Below are experts of layer 7 (counted from 0) of a mixture-of-experts language model. Rows are named router (the router's row for the expert), down (a neuron's output weights, with its number) and show model dimensions 0-191. Each number is 500 + 40 x the weight over its row's rms, rounded and kept within 0 to 999. Numbers have three digits each.
Before each expert's rows: a language model's description of what the expert responds to; "raises" lists some tokens whose logits its average output raises strongly, later layers aside. This comes from a sample of Wikipedia text that the model never trained on.

# expert 29
It responds to: Common nouns or their first pieces after an article or possessive, like show, song, drama, album, program, au pair, testosterone.
raises: "ted", "ming", "ifying", "ing the", "ering", "ery"
router:482522541547473466496504563494543534575522501570441540524482553537442480529539452576541446548490435555469490532502559450576455458491544493573535609569514498513570509520434533496566495510486422508470507486521451526510512501480505486567474550428530463505543552464502491482454527502576582488539560544476569565530541533472491492503444559469465505418463595489489446502503520453470408569529512517471504500459541545557535476463510512520469505544456554474518520578478540574568480508498482487541530475491529497544475507486548521467487466525533544495548489523456522480515496436496509483
down1:444495482488527522512481565523462551537483440511476514552482466503478503530457463488523558432500457432613555495487493533440562484488430438561457476520485507565520489528552558552515479529518463491562458509512490461487511490553532467447442496520487551478529496596472573448524493465542511508439478542498482477533488478535519425411588576475473455529505505591539474509517514536502440503469505504437433430513512472511443539547498496463392529507449553456522478492502417447461487503521433486590495476514513557535472545449468489493530501465485516527470553532507463492475557478575483472
down2:495469574494478473500405507490433509513473487490564498499530480574462476516490459473555486427494497507459531566463553598515488504558490485443518484470579430523527450457427488514544484453520476543532508556513519540487437515524455527421553500486536444507519524478488450388451494525611528512495397527514430460496453584531481488501494442474509557443445518535542530590512494544513511519508584533490491492526456540447483485497486491488522550482503472439555442530426518505529463475504436558509523507544465528485467553545458512469445512517456518519533525425480483498549508496456554519
down3:472575535528503531535520488534503502488482436493523489481482515510519528527518515537555512430537462461504473437504500500428492496496536415443431562434452493455509523429498454428535515471526451481484417496520485466498534493522557517507451463515511522560479465477436377422450541464549492483515520523495521482492503504493489453491459540553398482538518521535489544500491605494471506511443477470537502521462610541551511420477522541565508482492519439565477484518556574516527504463502489459461475518426510517521522524441394479557579536520531496420550519527487512555466502450471547491
down4:450460507546548487535483469519528522512516407486544497517434525505489470464521494535463531395539496437456460515551534518469495475492550464533500515440547560511491540473521569504523480463537466566541550498461499521441545466430536469472482446509528482506426570520521574468489507437537494517492517544484569498478494537508526525526471537577500431476503518533588511542493484486530488440440537503453458476491491528573501513450525528461438417546479506559473509464519473516478563510460460462495462539588504586469453414513501469470452396419539452556553511521450512468491485485445445452

# expert 35
It responds to: Digit groups in tables and infoboxes, especially after a decimal point or inside long numbers, like molar mass 232.283, 81,109,041 bp.
raises: "het", "ray", "ure.", "ency"
router:497473488467513498451495554489476572493465483547488457469525534474485528446514536485529498469463529527510553503415504553481427500528462510424544537533531483480532551451499488452461487606497581439500547473398564518402455546510604476528512456478542559416461455451512472453495463440434453460512465502477489427483522481485549446466539525443550474550558532511512541447502523539512510572534540464505539488487511515501489462508473484552516538469506479547489423514585441486465454507527532462453458479527460540546435554470524508463481447463497450491504519417478510421477494514482496453
down1:504486515526480551467523452562566432435536444514530497506498522456528483508504448485417526525536465449483556456502495511481425485538456546486662530463485453460459453545486419461452482557507494525503534514464464503445512477545522537507534455447466445464532541478503507510459509434430533411500483548517546456529499434489561477488529504479491482499496528572430497484448426587495482470542465479519493406455481478607501469539517506475518534471464443520485509521551471499459536521487517519544463539495496541512484527504578446507444470510484520475487494506480613479434562511536523461
down2:481527486578445462548452559452524547471488524482495426462485484543468487432512491493515451534490505471475511487539536451514437518414463545558435492571492571503475513424488464448555458502514441471525564521532484483545486513463446484567510458517559501492499472539487524507417469465464490583528510475487456448427448516497455519539499380426479484463456481456523508496526516558482536453510471494480490456508534497518518519556484471469521467460451492501431567518527556469537581510551464443565499541509540465579541440556530505481503510528511512471503456570468500534569436503493605539
down3:515523430484537524520469456590496519496553492494464489492492486554513472590417528556467462558565549494539527479513529434492455494533434552529582475502525502480549467550496455513493477478476456536511487552543532548442494436550448457481501483474476456491507515484501517449518483578464563547426458545485522557487445516529551466493502555492500540545414539509540510538423510571447543456482517507525527517421440516463507508539425445464485505447486411505474471524429494489511532486468496475448431517544466535468414496533503474527443489481452509402559469541543555446469491456532474527
down4:522512414454535455471451481480481453588490548456500584576516534554470525493536521505488467459454481546443485533617463527508451552510542483500483485505509484480549525512431462473528510506466554480492477479445534409512508496539449462512540508487525476463494450564536537525542435535502512573504525494512505575503445534471503473520447490418490490473553528391485522594484482488516484460553527473493536498546463421481469536408444470466492448568452489467476532476530517546467532477437469483491522481468548479458467428537507535482545471437472538540580516533484521504560467487489422442

# expert 6
It responds to: Word-initial prefix pieces such as sub, pre, post, dis, trans and Pro, often in sports or organisational text like substitutions and Preseason.
raises: "otic", "ling", "aster", "ished"
router:477486477471420473468545514446550418509470573455452485521453523512517499507459507488514520493455527517524415515551548426513490513528588431521521523514500578550505489560503521494498561570591482475506454471503523577439550514481529571497499430480521478503484490502524490454466489484522540519574479498525565486401493523579481488522572479508500504461491466507474401466499501546492482503507498606536513543577491453609438480442549464521512449429507488511540424492483466484540601528557471527570544547487528505423485490528495508466513520544478474490560495512520454518518493490479522481
down0:483425535476497509504523509474534453448503538519523553496496460526475530572512487506520512530567529456405439470460501584425525560503427496578561500514444500474558457426573555492497454510466523481404470481513517427510499468464535588467443462587525509509465447521433445506514501544473512446504525460505529476524505513529432472559521471563503480459469464488467501513500522532531494462450493510549474503504480512561501495493489491471539454582448574529488455475599444484552530524475522525520450522514406555559452566523467494531472539441537528552500476528503527474504556580492532474
down1:513405478521469524456499551466486549519505494512569416457443427489509466516460497554511462526535506567445512467488546531520532518540445515478518501533500493444474472538486524541507427561510480509455483432482538534439549479547466473496487530466459528568542498499522499512526377580413526491494536456506416482551446499467447527576427524541510475482537479512507554520438518469608567528438487503479477426502526513426560537523540497504499571482566523441458491468548532450491525442483449508455546540486522483518491503559486517509546419483440537462533500499472545468437493518488521471
down2:482448473528501469497460514445426449503530507480584491456577573573532442547520473484476514483549432519531576456496456535488512510486476472475521471458458516494509489492493552451527488449561543572453575526498470484532487473488433520532490446482505587480589555473520577516436495472497509518501508491513471531503511554460458522525468507475448418478521484519567481444542535499439535449545532566507489473494543551471478487485579494503449499513525517547466536546429533515508520540443531573557555552489533550508490503550539533504494440465483488578501470506487414511467490503603430407
down3:515484532514490512541463487541577521527455484517484446435542484516493527511520546463433535525510467476497438531520398404511517550532482484429477533536473504462480528539448495579445449462465446551508547495551540444474493531528484518475561527560455483442507487478513478462418460487482564531511482533474467490493475549532528492529500526533508585446422508448563542490649488532572484446528519506510512445527544512517500517426541512519533516465496522490529489495462494561524521513520496457466443567502474445547399527494592536493472502552560497521480541484447564458534533514493422530

# expert 44
It responds to: Leading digits of years and figures plus spelled-out counts, such as 1 in 1986, 151, two, several, seven.
raises: "LT", "FA", "-season"
router:532533580477504450451550454564508497487384548535479541550487461437530435509587521407466564474507499533469557453465486562516484453492504505528512544448551542505434514483534528452486473522498470500540505494433537537441501513482603525452470485513559520512475461451530527477461510453528526460544438508513529457505472551451481452487570510488499412557516570540516515439535487467550472536546496459439436496455536509557473496500483563543556554489491491552502478527546529501433426469524458476461399503536507507549521485459481532567488452509484475513491492465465461480477504455496444423
down0:518446518494531507522467508485524514435484460513520478452514512465507399506513536473499479504426567515465526465526574451450470487450511484485550466578487535532558458494519500506488420500542510535547467446415481445502504459473515487511529470527472465558514541468515471531538523385508483532468486479540474499419517530488496517478507541448466472517600497543547520564498472461480489525515511523447446470492460478595584479528546438431503471484514486511493481429552549535404520492494563450489527474508418367492493440474428463500510517500464527527508521480538533496477472562423539423
down1:529499503510490525532461580533445417558477529575569502529461551531593523479513483569486502491507496501437546479456455534484513460477558568544520488446513435509468467500465524498521500496576493499503481564546537446471522490467538594463489509529448505504485519535519498451547512553556548412476414526550473516446518433502551430453521534602534511478453516540485497509566516553510518499440510502490498493463465554538458551588526497480580546550486569442510452462581553499473514463557466523452480502461457542538486503485490481511479498481465516460458525540524440493446587463537530490
down2:511545470491435485502475477502553512588491532531487509541514466533475514500460525544507475440533516481493472533521432482502513491524514451554503483410450475520524494534577459449533485422527548470559445455459426502480595494483462483537478536531470537526454517480529476527538497542450541515496445520562484553505446481453496504570512511539481547490518512494470521589453446526486520441410485533501524525492467489391529529575393495448463473530506500483474485446439528537490587537458518482504540522489506508436541480475442442556467575478474573403553436529477468480430456478522483467
down3:494453504446428488470489513463507524508491477497527581535474498523473455496485473496486543572502515523466488491524469512514574528536488589506586532453482484496522417504476553526508518430513459515527569476540504436485503546490567462493502525469490536532578471498569472434472493460543384462487509481489524497482518498484446426530479523514492561449516482506534527477491572440560500494426531520533486569534506622470465580528495488453509481527498519440485504483416535475486486554531530527493644518403506575488474558559456511486468502461574493524474482512463478484522458546508499563

# expert 42
It responds to: Markup and values in demographic and election results text: percent cells, km^{2} areas, Candidate | Votes headers, and phrases like "of any race."
raises: "TF", "AF", "under", "raq"
router:440502508489481507507515532493546419558456467482529459421506469585491524547499491526481542491478584543485491515480513491454483511478457489468454557500524487470483511484548431365536467496484612420529506479494481521455430514498547527535533434430467400482447506535508533539513436477467504487511538483482528528495503472472502416495475437482523518510579501492475532502410479558515511456529550517556560555492534531537452536497458430510452546480521456491454402518462470489519421538557538548517485511459486502492417464527540503473478493450507519436541552530521483441422494490506482459
down1:534535434477431497489497438578532526480542550473563525434471551499474461529426534432493516502495552521483492529503425435591477494531537552492497469548488499469480434533537493456481443519470507475577515487497460489479555510422441487510494480457500544406473507485572560468500507505477548491512443507517524455472519551486486545543531497500492445473572517548491458500447440502433501548475451446513484511498491546569510550537545476495496475521508498531487437503484556512519500498578520500499494556534621625529483508594513548498474531455496472569490479542501481474417496490427529434
down2:477476516520453501528543582499483479471545468504455512484492504497529529480492490502478495537512501546491487515446528507531468537517494517444519449492481510480495555462446458537456508582447573518417523500474551589444463567560515503559524492538495502467505516467429510456471486467564458521571436589557510454462524499495538463483531543538489482481496454522481434475489463436465523478460511504562578484494523535580471577511538583479441534381527491529492456531482513463410498511537572435449557397438537486451461492451514545526436534448515598498496488506512497507480501470490484551
down3:484512513526572509510510571426479507568557487450484431502523500499510472487498532538425526522438488495497454509491498496546519551508531480534409416551439434458513527402479519610494509527517580480445551515532500465517501471573471483412472517468535455562488516600532522491521548504486489500521418513503467458537491510489451463464542498436513530492480463520531518485445527451433472489493541495527490527451471454544477450527463548462508505446479554487531558461571528421572474497502433487493449494456479492473518498518458550501518447513449487470598451481583501510465487506439452433
down4:475503508528475472573494493490444504497442489506512539499491485573460558515483491519516502517508520518468540602452522561505497435539501496481452543495409598482513542474557445491510432523478493518547482467560502498539507493434428457466476498536544511447494451513535576506449555592500520470438524415445467519413464507467525492532466488477486574540450418520503470508479565445577518514516514481453530489525462493548465503564561594551481459529491455424577565524484548539452468489516542495571499513493485482528578535445535502502505494465489500536401491471536492542519544499490534539

# expert 58
It responds to: Day numbers and first year digits in dates (On 1 February, 21 June 2017), plus narrative sequence words like next, Later, After.
raises: "onic", "pec", " | Best", "Note", "- Best"
router:536476480485588506522489453598463475505513515491479551515532439426501603452511473502492556460499506519519554416503434436515507476482511514496503524436506426524468571560459537510435554442499481467534483459475480491418517570467569500507481513535583533424545495511514532516461546447527568447548451495496453478526555527513454468495534442497428457500519503498514507481514463517450531455524459507486536530477500424519504526517489488517536535518470437562516496465557430507525463462529484549546517565550531524596508504441467544550445493606443468548479535454455469557508526509470504508
down0:492525524509430490481505545533531497489467485427489553467565492537475477469471544441498551512517522540478539455562480517497464396448485478502552480541498487515457546538442453576547541518504510489520407597511467557522463492479507567431473394478520525498498516553491525557523546453498518476478410562514502488399453567468502494481447500454517472434490504477438499442533479533513440475518520498424517516495483475560462555508558475488537516492500476518556536526523455481501530503495508462492487463520480401479580555544531510521428542525534442495474506554438454532486475511527472379
down1:478542526559544493494480468536487551455511549517495536560526536475469419488539495489574445551550492469519544490475480512494520552514576606482451517478461486441547491512521486430528506499506435559531539453448525483529531560533486561495497590572414485467541471486494486535568522512507461432530549453475462493534508462533442497478521526508538474504473472533502431493404547491462488527511498488512475587575517469436560466534454404486562472423485505472514459439536483499568506514568511517416482469417480453479556529470440468514560503541503483500494506508501482515537524569521511571
down2:492472429436539442479506511495453558495508488476469486414467468526477490567407504476510464538539497500443525511426536550497510518499531475504507467495450537467584470480519511517452520506604493427515519446400497497483451452525521461514556525516525400511547494431406478465518577543569492515521565448538475551567493565507495436514511583524515488493541485492524487515494496547556470588519477369551510467468521518516513442491537551495496445430493520519464515510433500500427447554463502507525482490501554495446477495559488486531495524428494538458515509484541549454511488523489473483
down3:506431515492492517476407480475439559474515513506503470486514445499460540551593489474511480447616538485498566489538453483465433487459535555514443461513512557414474457494472464485403476477482463499502545584453528555484463488411557453507463471535512524515557457486437552488479525454524523456505527477495519451476556516480460515490545477504515482598502494513453508487505481531528516543466471451438543477464505533559495472550522472411494588426533519528437531533467482494451457452470517491447507469524451491472460522585473523470535448546497441564532506466493502483510516453551502595